Weights of a small mixture-of-experts language model, trained from scratch on English Wikipedia.
Experts: 16 experts in each of 8 layers, 176 SwiGLU neurons an expert.
Below are experts of layer 3 (counted from 0) of a mixture-of-experts language model. Rows are named router (the router's row for the expert), gate (a neuron's input weights, with its number), up (a neuron's input weights, with its number) and show model dimensions 0-55. Each number is 128 + 32 x the weight over its row's rms, rounded and kept within 0 to 255.
After each expert's rows: "mostly gets" lists some tokens that are sent to it at least half of the time. This comes from a sample of Wikipedia text that the model never trained on.

# expert 9
router [ 99 138 142  93 154  76  70 144 110 170 163 103  87 143 139 140 157 146 104  69 115  92 162 110 164 129 146 160  93  88 148  78 175 108 156 130 154 129 141 149  78  85 112 117  88  88 156  77 142 146 176 177 104  99 123  91]
gate0 [128 114 132 186 114  95  81 118  84 120 212 163  78 139 167  88 105 119 108 164  44 177 168 113  79 169  90 179 139 127 120  86  85  91 169 157  98 106 177 134 167 162 119 158 116 150 104 124 100 142  97 123  97 124 118 177]
up0 [149 138 110  81  78 141 140 107 169  85 133 120 132 127 121 108 126 141 165  83  77 125 112 146  68  98  84  50 161  96 146 137 101 129 114 124 141 165 142 160 126 160 113  51 133 137 107  82 121 106 172 106 117 123 159 114]
gate1 [ 94 107 136 139 136 133 124 160 159 154  92 128 137 109 136  87 194 120 127 153 108 139 163  70 143 135 146  95 142 159  98 183  72 153  77  56 122 144 105 102  96 201  75 158 160 151  94 147  61 153 168 145 197 135 149 138]
up1 [158 119 117 138 156 120 157 119 140 100  82  79  96  65 137 120 145 157 123 151 164 144 102 168 104  95 116 131 130 104 178 165 139 103 112  91 116 155  44 142 127 124 217  98 141  79 168 159 179 132 156 107 115 115 185  80]
gate2 [137  78 161 148 126  82 169 117  96 100 157  87 107 140 143 155 172 139 126 180 150 134  72 125  95  82  59 107 101 179 147 109 137 118  76 114 138 127  54 146 166 132  86 192 140 168 113 142 100 138 152  79  98 118 150 191]
up2 [124  95 127 133  50 137 155 110 113  74 114 155 137  87 119 144 109  96 161 129 156 130 150 122  85 156 166 175 181  92 106 155  91 156 117 127 120 111 203 149  92 140  98 145 170 133  85 183 120 165 123 157 167 137 199  79]
gate3 [140 100 108 105  91 100 153  88  79 190 123  65 148 127 140  86 156 109  96 155  88 124 118 133 124 188  53 128 119  83  68 146 131 123 108  93 159 168 144 153 110 134 152 125 140 179 166  88 144 119 135 116 125 171 167 142]
up3 [143 149 141  68 123 152  72 106 138 130 156 164 119 130  97 140 124  89  97  59 104 169 158  83 199 138 110  99 104 111 119 146  75  87 132  95 183 127  61  75 144 154  67 118  72 118 145 131 203 107  95  98 105 188 121 165]
gate4 [ 93  91 126  89 151 162  71  86 151 115 116 156  66 171  94 107 115 126 158  39  98 123 101 122 145  80 175 186 152  98 182 135 130 125 153 134  93 115 115 103 193  94 143  96 148 153 140 177  81 179 121 150 113 112 125 131]
up4 [130 154 127 125 201  78  62 129 195 134 135 149 140 175 184 133  62 120 122 138 149 156 136 146  93  79  20 167 114 125 145 123 155 135 131 190 151 153 173 108 137 209 151 123 108 142 118 140 106 168 143 105  94 162 129 153]
gate5 [185 115 146 129  92 195 188  70 110 167  71 156 124  94 166 104 148  92  93 148 131 107  98  73 143  92 199 143 147 104 169  65 168 143 145 148 143  91 144 142 120 104 144 148 122  81 105 128 172 149 128 127 167 122 122 140]
up5 [104 108  90 128 153 154 141 141 113  89 146 134  88  90  98 140 168 158 104 144 150  95 139 152 147 129 151 115 144 127 148 129 155 139  90  86 147 137 133  77  75 166 137  82 155  92 102 172 152 114 107 168 185 111  98 138]
gate6 [ 80 105 130 130 168 163 125 117 179 139 157 127 141 141 117 113 196 157  93 153 152 136 121 157 146 135  90 175 135  76 128 107 124 103 206 142 114  80 171 123  84 138 178 149 153 122 139 181  87 181 137  91 167 155  70 109]
up6 [129  98 105 137 124 171  87 200 159 119  90 155 120 133 148 166 125 173 112 111 116 132 149 136 169 168  58 123  94  99 146 103 188 132 146 205 187 139 159 138 156 153 125 139 128 139 177 118 112 136 150  83  87 101 152 165]
mostly gets: " L", " March ", " August ", " September ", " July ", " re"

# expert 5
router [105 143 146  96 152  75  68 143 108 168 167 102  84 140 137 141 159 146 103  70 115  92 162 113 164 125 148 159  91  87 146  76 176 111 155 129 150 134 143 150  75  82 112 113  89  84 153  80 145 148 175 177 107 100 120  92]
gate0 [119 106 116 134  95 143  77 107 156 130 149 113 148 144 120 155 161 128 121 134 146 129 123 107  95 192  86  89 182 136  70 130 159  75 160  85 134 185 136 207 117 154 142 136 136 141  81 171 140 135 116 129 152 132 150 114]
up0 [166 104 122 169 188 174 143 105 108  67 120 111 122  87 120  83 208 142 126 148  92 205 161  89 100 151  99 152 102 164 123 168 139 109  85 129 115 196 133 181 104 121 205 124 135 156 158 121 105 194 125  93 141  65  88 112]
gate1 [102 109 116 139 125 148 186 145  96 109 122 146 132  88 126 124 122 139 151 164 108  62 128 178 145 133 133 102  85  95  52 132 135 116 134 109 114  93 126 111 136 129 122 173 105 135  92 152 142 100 101 111 154 141 194  97]
up1 [145 110 120 136 128 115  81 128 114 128 107 121 132 143 171  98 169 130 170 117 100  73  87  95  69 113 120  77 138 166 100 133 124 177  99  84 126 119  87 195 142  70  86  65 167  87  89 117  79  76 127  97 114 144 141 133]
gate2 [ 93 114 146 136 143 176 134 107 179  79 151 146 165 111 134 125 129 130  95  90 135 105  86 113  99 150 131 160 133  87 153 155 137 167 136  48 132 112 120 103 121 115 110 131 147 146 106 142 117  93  96  99 123  41  63 105]
up2 [168 142  85 165 141 133 139 166 128  77 133 154 145 144 147 156 126  93  98 107 204 141 147 180  74 183 103 139 101 112 132 115 163 104 111 195 141 110 178 150 121  73 170 120  97 130 132  94 205 143 138 212 112 120 156 145]
gate3 [167 140  94 138 100 154 199 118 100 135 186 110  92 110 115 109  95 109 126 149 104 137  89 132 129 135  82 111 157 121 133 139 119 165 120 123 137 134 132 106 136  97 175 136 126 116 149 139 146 132 148 130 135 130  80 152]
up3 [122 196 154 162 151 126 133 128  82 112 161 132 117 131  85 168 167  83 133 165 168 128 126 125  95 107 153 153 137 133 108 136 116 125 198  92  87 110 179 128  91 100 152 137 128 101  85 122 140  73  44 106 159  92 181 102]
gate4 [180  77 170 110 140 120 126 133  99 180 133 137 176 131 112 101 119 112 123 162 113 130 141 153 136 100  88 145 101 148  97  78  90 112 146  46 110  93 124 107  98 137 142 122 146 123 149 176 176  61 121 161 130 136 141 190]
up4 [129 135 143 139 118 131 133 106 147 128  87 118 139 104 131 143 120  91 146 145 151 192 138 144 150 172 162 138 130 142 169 113 156 188  78  88  69 219 139 173 116 154 219 128  67 107 126  82  47 185 176  50  77 163 160 102]
gate5 [109  89 117 125 133 141 137 161 154 167 138 128 117 130  51  92 119 141 119 128 174 169 166 104 119  77 110 111 158 115 159 138 124 111  82 112 122 153  64 110 177 117 123 122 131 145 157 101 202 178 124  93 104  76 186 163]
up5 [143  64 132 171 153  89  86 119  80  94 206  57  94 145 122 152 159 108 124 127 150 162 186 179 134 159 161 161  95 110 137 150 134 120  86 121 163 248 106 155 147  77 147 120 142 106 166 146 107 168  91 109 136 156  97 160]
gate6 [119 140 135 168 143 146 107 112 135 172  32 151 161 152 151  85 138 177 130 152 164  80 106 101 150 103 127 109 125 156  84 154 176 108 121 123 140 114 165 146 117 134 150 125 134  99 116  89 193 139 197 148  81 137 124 132]
up6 [ 69 116  73 124  84 149  85 136  77 125 130 144 106 185 122 156 126  86 134  89 128 189 143 152 129 140 117 151 147 103 112 116  85  87 161 156  94 174 138 134 144 132  53 123  96 140 126 163 109  83 138 149 143 128 161 111]
mostly gets: " they", "59", " County", " w", " Se", " In "

# expert 1
router [102 143 146  95 153  80  66 144 113 167 162 104  86 141 133 140 160 147 104  71 117  89 156 111 164 124 144 161  94  87 149  73 173 112 159 128 150 128 140 150  77  84 111 112  84  86 155  78 145 146 175 178 104 101 126  90]
gate0 [115 176 175 136 157 110 133 166 147 169 120 147 183 187 100 111 110  38 145 101 129  66 132 172 162 102  77 175 155 162 130 155  74 125 188 175 158  98 120 171 124 155  75 157 143 125  96 143 128 127 118 116 130 123 170 156]
up0 [146 134 104 158 176 150 128 112 157 118 159 129 107 115 159 143  61 146 105 134  63 146 137  75 109 186 130 216  94 102 131 189  75 139 135 111 114 120 151 154  67  60 154  79 116  90 133 127  83 122 143 173  93  99 179 133]
gate1 [130  84 129  89 162 103 145 141 125 162 180 123 150 182 139 110 126 165 166 115 130 132 141 143 132 157 110  80 192 136 158 171 124 138 120 113  96 135  72 143 114  89  66 145 157 163 149 116 107 108 200 145  54  99  96 114]
up1 [156  77 118  82 109 163 113 165 143 113 129 117 106 165 127 115 108 126 151 169 115 109  83 132 154 161  88  40 156  86 126 100 119  98 131 156 173 201 118 167 133 145 113 145 157 104 116 135 154 140 180 165 125  95  81 117]
gate2 [116 156 158 112  85 126 146 124 103 144 145 130  61 136 107 109 136 139 154 150 170 119 188 131 207 109 126  76 156  87 135  76 102 122 135  85 124 143 100 124 163 106 115  82 129 138 142 144 161 118 173 119 157  83 128 160]
up2 [144 112 185 134 109  84 132 114 114 107  85 140  56  85 140 155 143 141 104 184 134 129 232  81 197 104  71 133 138 159  67  85 128 114 140 178 112 117 126 135 141  44 119 106  80 148 108 133  88  99 155 110 126 125 100 118]
gate3 [135 145 116 159 113 152 186 103 142 118 223 178 131 137 116 154 120 130 170 153 154 164 118  97 132  97 115 116 156 170 112  97 109 125 168 155 117 173 105 133 111 176 191 117  89 148 163  71 159 126 168 137 123 167 130 129]
up3 [129 156 136  83 198  78 125 127 148 178 139 114 146 124  55 134 191 128 140 149 134  93  35 176 150 140 126 124 197 132 156 160 178  86 107 118 144 153 195 115 156 134 162 120  90 187 135  66 163 120 154 104 104 137 111 141]
gate4 [168 109 126 119 122 182 137 129 160 145  89 171 106 127 133 124 122  79 157 107  97 122 126 110 181  92  92 133 146 109  76 161 135  93 102  93 128  93 107 130 183 118 182 137 118 147  80 113 200 133 150 123 137 135 144 160]
up4 [138 175 128 153 131 191 167 185 126 163 152 136 122 162 138 156 108 128 169 101 117  85 151  91 136 165 118 177 181 101 128 163 105 119 144 102 124  98 170 164 187 175  65 154 108 119 202 114 132 144 140 124 116 155 159 220]
gate5 [ 79 100 121 162 160  61 142 105 158  62 183 139 151 105 155  65  98 136  67 170 167 120 167 134 120  76 133 115 171 126  97  89  65 119 111 180 109 162 125 131 131  90 117 128 113  98 161 102 147 166 131 148  75 108  72 159]
up5 [105 125 157 114  87 212 129  91 138 125 162 126 141  96 180 135 151  93 156 145 147 135  54 127  83 117 139  85  83 112 157 171 115  92  97 160 127  75 140 131 106 113 149 123 147 190 124 106  59  90 170  76 130 143 154 118]
gate6 [119  96 121  74 129 116 143  84 146 156  85 167 130 154 124 153  73 169 117 118 156 135 168 160 127 107 140 148 106 104 123 130 155  83 125 175 163 180 119 133 117 133  92 107  87  78 133 115 130 151  96 144 105 160 104 105]
up6 [144 151 137  90 144 153 163 179 150 161 127  60 111 141 113 112 139 110  97 121 154 145  98 166 107 100 110 125 103 122 118 139 121 111  90 101 142 141 143 158 134 124 100  87 131 200 148 137 165 170 160  84 135 142 125 143]
mostly gets: " W", "ier", " un", " more", "′", " My"

# expert 14
router [103 144 145  98 153  79  70 142 110 167 166 103  85 138 135 143 160 145 103  71 115  90 155 112 163 125 146 158  89  90 150  75 173 111 153 127 150 130 139 149  76  87 112 112  85  85 154  80 145 148 177 174 105 102 123  92]
gate0 [125 138 131 135 137  75  99 103 115  91 123 145 148 100 157 139 156 165 161 147 150 134 119 164  62  73  71 147 108  97 115 141 145 132 107 139 171 158 153 128 185 103 148 125 152 205 113 141 174 175 122 150  70 132 173  88]
up0 [163 102 109 108  96 168 110 118 150  79 136 141 164 138 124 130 164 109 154 186  85  96 107 118 116 151 109  64 143 133  95 116 119  78 134 125 157 127 115 188 120  72 145 165 152  80  90 167 203 108 112 166 143  93 117 148]
gate1 [152 117  80 132 139 135 197  94 125 162 124 105  84 136  72 191 131 159 133 122 142 162 110 155 119 121 131  84 143 108 109  97 130 155  81  64 126 135 176 141 137 155 143 159 143 166 133 162 172 183 170 119 115 144  86 127]
up1 [135  67 154 114 156  87  91 166  59 149 203 100 114  99 178  88  65 108 111 103 141 143 158  56 138  81 171 126 154 102 145 164 133 137 143 143 145 144 135 104 106 107  86  94 135 126 117 165 183 137 130 135 130 129 149 124]
gate2 [141 187  82  91 138 115 113 160 102 140 111  86 107 102 116  31  84 115 109 196 168 102 133  96 108 112 172 126  98  66 116 188  82 141 179 170 108 161  94  95 129 114 171  73 108  95 115 134 195 149  91 156 100 130 150 150]
up2 [115  99 143 125 125 155 116 116 100 144 134 155  95 134 138 193 138 102 160 170 126 125 106 114 163 152 118 158 119 128 172 150 151 200 165  95 105 103 141  48 104 106 115  87 170 186 168 135 140 109 145 166 147 104  87  80]
gate3 [165  61 180 111 100 138 106 190 117 153 172 158 134 137 127  93 145  79  68 167 174 113 111 152 121 107 123  55 176 144  84 144  96 130 110 151 134 113 145 165  86  74 102 144 149  70 145 168 160 147  85 129 184  49 121 153]
up3 [120 131 169  77  60 137 144 100 129 113 192 139 140 137 112  94 128 151 125 125  73 169 169  52 143  85 119  85 139 160 107 130 149 103  97 115 157 148 130 110 121 139 122 108 118 132 125 161 126  96 118 124 172 114 153  95]
gate4 [101 152  83 156 150 105 136  98 149 126 163 126 116 185 151 112 123 129  91 124 150 151 114 119  96 176 141 136 155 104  91 142 116 171 134 111 102 141  50 185 125 127  99 169 121 155  74 110 130 123 135 146 180 140  55 110]
up4 [155  88  87 121 137 116  66  94 168  62  85 109 136 110 180 135 158 135 163 148 162 116 103 124 116 136 111  77 162 126  80 135 134 141 159 124 182 115 135 122 123 104  92 146 189 105 103 112 162 120 142 119 140 134  94  76]
gate5 [122  46 103 168 117 120 153  62 197 119  99 149 158  93  83  97 154 122 130 171 115 181 118 119 147 144 110 108 124 143 203 105 110 149 159 169 138  96  85 161 172 115 117 113 154 146  85 190 104  75  86 111  99 167  97 145]
up5 [146  88 162 138  87 116 106 176  63 143 182  93 148 168 164 104  88 163 172  94 152  93 113  58 153 120 113 156 119 125  66 181  78  43 134 168 131 132 182 146  89 145  81 117 141 179  88 166 190 136 116  93 123  94 135 127]
gate6 [119 162 140 146 143 172 158 107 137 137 108 104  69 125 171 120 105  97 154 215 127 139  53 100 126 131 153  97 130 158 151 182 185  81  74 132 142 115 169 157 127 107 189 177 140  98 133 162 138 104 154 173 132  89 117 168]
up6 [ 94 141 129 133 150 149 130 180  94  62 155 132 141 150 101 113 152 159 138 123 145 199 104 197 114 176 120 169 148 125 129  71  83 135 151 105 148 168  89 120  82 148 167 120  74 137 108 167 119 153  96 123 169 165 110 139]
mostly gets: " over", " X", " / (", "′", " O", "On "

# expert 13
router [106 143 145  96 148  78  64 142 110 170 166 103  84 137 138 139 158 148 104  70 116  91 158 112 165 123 148 158  94  88 147  78 175 110 155 125 147 135 140 149  77  85 111 115  88  85 158  81 143 145 175 178 105 103 124  90]
gate0 [137  86 133 218 122 245 141 139 157 119 109 100  75  46 162 154 120 165 156 133 117 148  91 128  92 155 170  85 101 125 125 137 132 194 149  97 181  95  94 120 170  78 149 146 146 102  83 117 138 107 147 131 122  85 203 112]
up0 [192 127 125 163  53  98 115 178 137 132  82  93  84 148 131 128 168  99 120 125 119 113  55  69 124 141  99 161 186 154 149 124 128  97 204 173 152  93 139 158 113 159 111 147  52 142 137 162 152 175 129 114 132 144 167 122]
gate1 [170  88 110 165 115 144 189 151 152 111 108 177 103 102 121 173 135 123 138 119 166 129 103 138 167 123 130 226 142 160 138 105 109  88  99 155 151 129 118  70 161 124 158 128 117 156 174  96 144  52 166 140 109  75 104 158]
up1 [142 151 155 104 104 128 108 151 147 128 113 112  99 167 118 157 119 128 131 127 115 145 126 121  83 150  36 122 165 172 111  69 181 167 122 206 119 116 146  71 121 133  83 122 149 157 120 119 186 148 114 130 139 208 156 122]
gate2 [118  73 117 132 114 135 133 139 137 174  43  91 138 154 110 116  94 149 213 146 127 172 102 143 134 209 150  87 150  59 197 123 132 153  84 162  77  70 184 123 139 123 160  82 138 173 101 150 130  98 134 100 161 146 145 151]
up2 [102 145 123 142  82 155 162 107 108  74 122 105 122  98  94 151  97 103 112  87 176 102  88 101 109 131 141 108 158 130 127  64 116 110 180 112 104 197 100 138 126 134 133 111 154 174  89 133 158 155 100 113 108 146 141  91]
gate3 [188  92 123 135  69 162 132 119 125  74 119 138 163  98  86  87 140 184 122 132  99 146 127  92 188  90 116 121  97 120 164  95  74 101 163 170 158  72 112 143 154 150 169 127 136 118 122 138 171  99 148 113 122 135 137 150]
up3 [181  86 168 130 122 108 121 172 130 152 155  61 131  63  93  79 130 112 130 134 148 117  96 122 120 133 128 139 101 123 112 142 109 164 108 125 148 107 116 117 104 173  81  99 152 151 112 151  84 109  86 108 154 131  68 101]
gate4 [ 90 122 138 146 111 156 188 213 181 161 118 102 105 127 103  99 171 166 178 154  82 133 199  85  88 143  95 153 199  98  91 162 148 138 112  13 121 144 100 119 139  86 118 144  94  62 115 187 130 105 159 123 142 179 142 106]
up4 [140 141 144 165 133 125 131 152 192 160 145 142 140  98 144 136 142 110  89 182  83 133 158 155 119 149 120 108 144 164 138 126 167 141 112  86 142 102 110 155 136  45 150 136 117 147 135 141 104 155 117 142 115 116 157 119]
gate5 [167 131 132  91 133  87 172 169 127 151  65 105 118 144 159 124 131 153  89 107 110 157 109  99  80 104 129 190 127 126  78 177 152  97 126  88 159  72 175 129 169 115 135 199 120  61 137 178 122 139  98 109 130 122 143 100]
up5 [147 121 176 184  92 118 126 112 128 109 156 138 113  78 108 199 101 149  90 157 174 134 148  77 127 125 137  93 177  72 108 108  85  90 118  97 131  84 205 224 161 100  92  70 125 145 144 101 182 169 111 151 120 199 106 176]
gate6 [123 129 144 116  84 150 100 161 151 110 101 164 194  95 163 175 143 153 150 126 141 126 129 124 154 114 178  54 138 118 134 154 151 133 142 181  84 160 148 122  91  73 127 120  64 163 180 149 132 138 242  91 121 104 102 115]
up6 [ 93 122 145  75  94 108 141 143  98 111 156 143  89 148  86 155  57  75 145 145 150 121 123 106  77 185 124 139 173 120 180 203  86 107 143 165  78 111 129 143 139 209 123 172 122 139 164 118 139 138 162 122  89 156 179  74]
mostly gets: "ob", " Gu", " can", "ge", " Ar", " Ab"

# expert 2
router [102 140 146 100 154  79  73 143 106 168 164 106  88 138 137 139 159 148 103  71 114  90 161 109 165 129 147 164  91  89 151  75 174 111 153 126 149 132 143 153  76  82 112 113  85  84 154  79 144 145 176 178 106 102 122  89]
gate0 [ 96  58 158 202 138  75 133 156 139 162 125 123 116 122 120 143 169 135 128 166 148  96 145 109 154 104  93  62 154 131 140 126 146  79 110 154 161 153 142 124 135 170 162 156 156 119 136 198  84 136 161 113 109 174 133 112]
up0 [ 93  88  58 172 148  93  87  87 181 129 115 110  91 131 128  88 108 103  86 124  90 100 185 127 114 162 132 102 115 179 109 129 135 142  93  55  64 104 114 152 124 125 152 119 103 130 163 103  63 166 134 148 158 103  94 125]
gate1 [197  76 176 158  98  99  48 119 134 124 139  98 155 120 125 148  97 104 107 157 124 133 130  58 116 124 173 136 178 123  98 143 127 142 119 110 112 134 194 111 155 105  79  93 132 139  77 183 103 173 152 144  92 108 111 111]
up1 [124 126 117 140 216 121  94  71 116 133  67 177 134 139 104 165 131  91 123 117 107  73 107 122 124  90  60  95 144 140 140 174 142 130 188 161 106 111 176 121 123  97 172 104 119 120 152 115 183 125 142  80  81 138 117 111]
gate2 [ 66 147 149  82 144 171 144 132  77 155 140 133 164 168 176  93 146 104 112 152  74 133  93 132  83  97 164 108 101 102 157 162  94 119 149 122 153 135 131  92 156  94 107  66 114  83 143 116 101 120 179 159 122 152 118  97]
up2 [141 181 129 179 132 135 154  97 140  99 118 112  76 145  55 149 122 158 150 182 115  95 131 142 104 172  49  88  90 157 129  78 124 168 165 108 158 176  85 123  90  87 116 104 126 155 164 100  93 147 125 147  86  62 143 128]
gate3 [133  91 138 137 150 147 181 170  92 159 150 171  96  98 129  96  86 110 118 125 122 116 145  87 119 131 141 148 134 142 148 105 173 153  93 152 133 135 194  79 142 131 125 164 166  68  69 136 131 192 124 172 163 127 112 174]
up3 [138  83 101 139 126 144 130 146 127 126 104  73 126 128 151  82 119 119 104  82 154 118 158 102 114 130  77 116 124 137 161 100 122 102 154 119  97 163 118 200 162 167 136 148  78 132 105 126 153 149  68 155  37  94 124 128]
gate4 [173 156 113 176 164 148 125 112 148 131 108 110 142  96 161 162 148 124  72 158 137  61 155  99 148  99 114  95  92 116 119 174  91 158  91 179 158  94 129 161 149 113 115 107 168 116  93 132 155 143 101  90  82  93 143 122]
up4 [100 148  80  99  70 163 106  72 127  89 145 132 183 137 150 220 157 142 143 103 115 119 166 131 134 130 166 159 123  81 158 153  90 169 152 127 180  69  82 100  98  84 103 130 122 117 141  98 164 153 169  64 162 150 118  71]
gate5 [147 176 106 136 162 227 115 112 118 132  86 190  98 160 114 134 119 122 137 174 153 160  96 152 114 203 153 164 117  86  92  97 137  50 177  75 129 116 129 103  60 184 123 119 160 173 166 173 105  81 234  64 178 143 138 144]
up5 [103 140 101 177  63  80 134 106  77 111 138  45 115 173 206 123 134 110  77  90  67 143 151 150 140 138  84 117 148 136 157 126 131 112 140 212 113 190 129 167  91 108 181  95 205 111  95 150  98  94 149  96 121  94 170 114]
gate6 [ 92  91 143 160 162  81 131 159 160 128  95 151 158 160 129 124 140 154 168  53 107 151 170 154 156 120 112 126 117 110 129  92 143  94 170 141  89 117 125  94 176 127 158 131  84 168 151 161 130 124 122 101 143 153 109 148]
up6 [134  84 133 121 157  84 116 123 164 201 161 125 134 127 134 134 105  94 100 218 176 161  96 141 177  55 144 137 113 133 110  60  40 223 147 156 105 104 109 109 117 190 134 118 105 143  91 147 129 129 134  83  95 158 141 108]
mostly gets: " p", " many", " of ", "oo", " Be", "x"

# expert 10
router [104 141 146  93 150  81  68 143 115 167 166 104  85 143 138 142 162 148 105  70 113  92 155 102 164 129 141 162  91  89 147  75 176 111 157 129 151 129 141 147  76  84 110 113  89  89 156  77 146 145 176 179 108  98 125  88]
gate0 [ 71 157 108 170 128 119 220 174 123 112 156 149 162  80 153 174  51 129 123 132 131  43 112  51  87  90 126 136 121 146 120 117  81  95 179 139 127 228 123 115 121  87 117 115 146 150 140 180 114  82  99 104  87 114  93 139]
up0 [135 101 116 127 128 107 133 141  98  88 113  82 169 124  95 167 182 190 105 140 125 142 124 115 126 154  88  82 171 134 148 113  90  84 100 109 138 149 124 106  82  83 133  16 112 206 137  70 137 113  98 111 140 165 139  99]
gate1 [125 112 154 113  88 193 142 116 156 144 121 109 163 114 175 127 102  96 148 137 155 117 124 116  97  98 155 115 113 137  92 129 125 129 135 136 165 134 119  65 140  73 139 107 124  64  89 152 128 125 163 144  94 171 200 160]
up1 [ 82  98 134  66  93 124  61 112 170 135  84  86  94  62 100 127  97 104 157 131  94 143 113  90  89  70 142 185 120 106 175 149 132 102 136 139 107 133 130 150 119 122 162  94  86 108 120  79  77 157 129 138 157  97 115 116]
gate2 [ 94  72 175 173 133 144 129 117  76  87  60 142 114 137 128  98 130 151 146 121 147 196 123  82 106 109 133 129 126  84  94 200 149 154 128 125  57 103 171 169 139 164 125 206 171 118 111 120  70 127 132 158  96 116 213  95]
up2 [168 127 134 128 156 118 149 106 148 124 143 162 140 147 171 148 178  98 163 148 115 115  58 159  55 135 114  39 110 119 189 113 129 135  97 139 155 136 114 118 152 122 179 114  90 177 120 151 145 172 170 110 181 122 108 147]
gate3 [129 155 151 157 135 180 208 134  74 148  81 160  69 105 113 115 151 138  46 177 131 182  95 141 148 128 133  98  92 102  77  82  91 166 121 102 142 127 165  80 106 135 160 147  98  73 114 134 119 129 126  87 155 130 144  81]
up3 [110 170 103 154 133 118 107  80 143 171 130 146 135 122  88  96 156  86 102  86 156 108 101 167 123 168 128 156 106 165 110 116  96 133 163 180 178 140 116  74  94  81 194  96 120  94  42  77 125 161 182  90  72 157 127  95]
gate4 [ 95 154 114 138 123 142 186 111 145  92 166 117 105 157 108 173 131 110 166 127 133  93 102 174  78 143 156  99  89 157  77 113 126 152 146 146  94 126  91 165 111 176 135 175 133 125 145 168 105 141  72  79 147 106  95 165]
up4 [ 64 172 127 159 133  98 163 125 101 152 191 155 156 119 104 148 199 130 145  71 147 120 165 144 180 143  81 180 114 135 143 126  74 101  82  90 139 153  90 112 187  91  93 160 135  92 128  82 143 169 106 127 132 112 171  85]
gate5 [159 144 128 161  88 104 197  83 164 114  75  75 157  16  88 132 130 108 105 118 135 120 117 123 114 158 109 140 124 103 111 110 138 117 164 118 184 115 156  80  99 149  95 120 144 149 133 156 148 133  97 118  86 144 130 142]
up5 [109 113 141 131  49 128 120 121 113  64 165 185 110 172 124 101  69 108 151 159 136 117 112 137 105 140 129 142 153 149 143 199 146 122  99 157 129  97  68 106 171 107 144 164  89 161  94 131 103 129 145  74 156 154 146 100]
gate6 [201 163 167 162 127 125 112 100  98 157 112 137 141 108  74 127 117 134 159 130 137 125 147 151 101 106 152 129 168  98 107 173 118 132 144 135 109  95 116 120 105 117 198  89 122 146 134  87 169 160 179 115 140  92 163  84]
up6 [ 87 135 104 145 161 112 163 158 142 143 130 102 123 200 110 206 109  83 175 150 170  87 165 188 124 125  80 123 146 175 124 127 139 101 215 105  96 124 108 149 151 119 118  74 111  95 136 111 180  40 120  90  83 153 129 128]
mostly gets: "- S", "- C", "ö", "==See also==", "ee", "ane"

# expert 3
router [102 142 145  95 149  79  68 142 111 166 164 103  86 142 141 142 162 148 102  69 119  90 156 108 163 124 148 163  91  87 148  75 173 111 157 127 149 126 138 153  74  85 111 113  90  88 155  79 144 146 175 179 106 100 123  91]
gate0 [ 97 152 148  78 120 117 129 114 145  69 115 147 127 132 143  94 113  74 104 124  96 123  49 109 176 156  93 102 115  76 116 139 159 134 173 120 105 158  94 106 179 211 113 176 170 128 104 171 113 124  89 117 134  89 158 159]
up0 [113 116 114 164 154 120 127 142 148 102 114 124 141 115  81  94 141  76 118 159 110 163 139 149 111 175 102 132 144  93 147 157  85 175  53  74 153 112 185 128 128 158 106 118 126 137 129 143  99 118 165 152 172 116 164 139]
gate1 [125 149  79 130 110 172 157  77 130 117 126 155 129 109 115 127 193 103 113 136 167  95  63  89 149  69  86  79 130 126 121 162 111  80 215  91 164 193 136 145 137 151  90 134 130 130  82 100 119 180 111 105 198 131 128 120]
up1 [121 141 143 149 104 143 157  66 116 152 114  24 115 122 175 122 133 121 148 156 122 132 113 130 129  96 158 165  88 131  82 150 166 148 131 109 184 123 122 158 121 106 122 148 119  82 141 142 187 187  89 206  81 168 103 114]
gate2 [ 99 134 153 191 132 100 146 113 192 157 207 123 125  87 130  99 154 112  65  99 113 167 124  64 154 150  98 150 133 189 102 119 101 176  66 107 165 141 168  77 107 178 113 138 148 118 128 148 140 110 148 135  93 147 136 109]
up2 [157 178 152 198 133 130 157 169 142 162 132 150 142 118  91 150 113 162 133 129 140 159 119 155 130 102 103 169 134 116 154 102 126  86 170 158  87 159 157  87 168 121 155 171 135 136 104 143 147 139 132  83  78 165 155 167]
gate3 [174  60 152  92 140 160 144 152 117 101 116 157 123  76 146 137  67 148 138  84 162  81 137 147 103  89 196 144 151 151 107 244  89 121  93 123  58 168  87 151 174 160 151 168 153  82 102 145 150 145 114 121 117 105 148 119]
up3 [ 99  83  75 109 120 122  56 137 159  95 117 128  71 103 174 141 145 178 130  81 145  99 115 115 114 186 170 128 135 110 148 121 146 110 109 106 169 140 122 116 141  86 120  79 108 233 105 140 139 116 169 151 143 218  99  98]
gate4 [143 161 146 111 160 163 104 143 135 111 111  76 112 130 145 151 149 136 101  87 125 127 138 151 132 138 106 128 148 101 149  71 113 142 130 100 156 132 163 190 167  44 156 123  53 125 137 155 137 128 132  26  83 106 131  84]
up4 [139 106 129 134  80  90 107 125 145 163  87 140 138 165 114 119 191 126 164 182 109 119 143 141  82 157  87 154 100 155 102 146 105 120  98 159 112 143 143 142 132 157  90 121 138  90 103 184  82 148 211 165 104  99 135 109]
gate5 [ 75 165 155 129  88 156  87 181  99  92 185 115 152  91 144 138  89 161  68 134 117 128 115 114 155 220 143 112 159  78 122 185 158 182 111 121 185  61 112 108 142 162  63 128 159 127  94  89 123  62 171 176 133 130 145 151]
up5 [126 122 120  98 184 139 149 206 158 122  99 141 128 142 159 184 144 138  92 101 118 113 127 165  92 122 161 154 159  92 193 124 143 132 168 130  71 136  90 132 189  77 141 106 141  96 102 178  73 127 118 136 167 114 132 146]
gate6 [155 114 141  72 141  81 108  99  97 133 140 112 148 132 101 115 139 140 128 154 102  93 136 124 185  91 153 168 203 120 144 183 153 125 177 194 130 154  94 126 159 186  30 172 104 188 144 133 164 177 131 138  97 142 109  73]
up6 [103  91 116 194 106 129 135 187 164  87 127 176 133 116 164 170 104 106 147 147 110  97 116  64  39 122 129 131 122 219 111 140 141 141  94 113  96  74 155 140 133 113 172 115  97 130 164  91 146  97  72 155 164  95 122 153]
mostly gets: " Br", "aj", " River", " Mar", " Park", "B"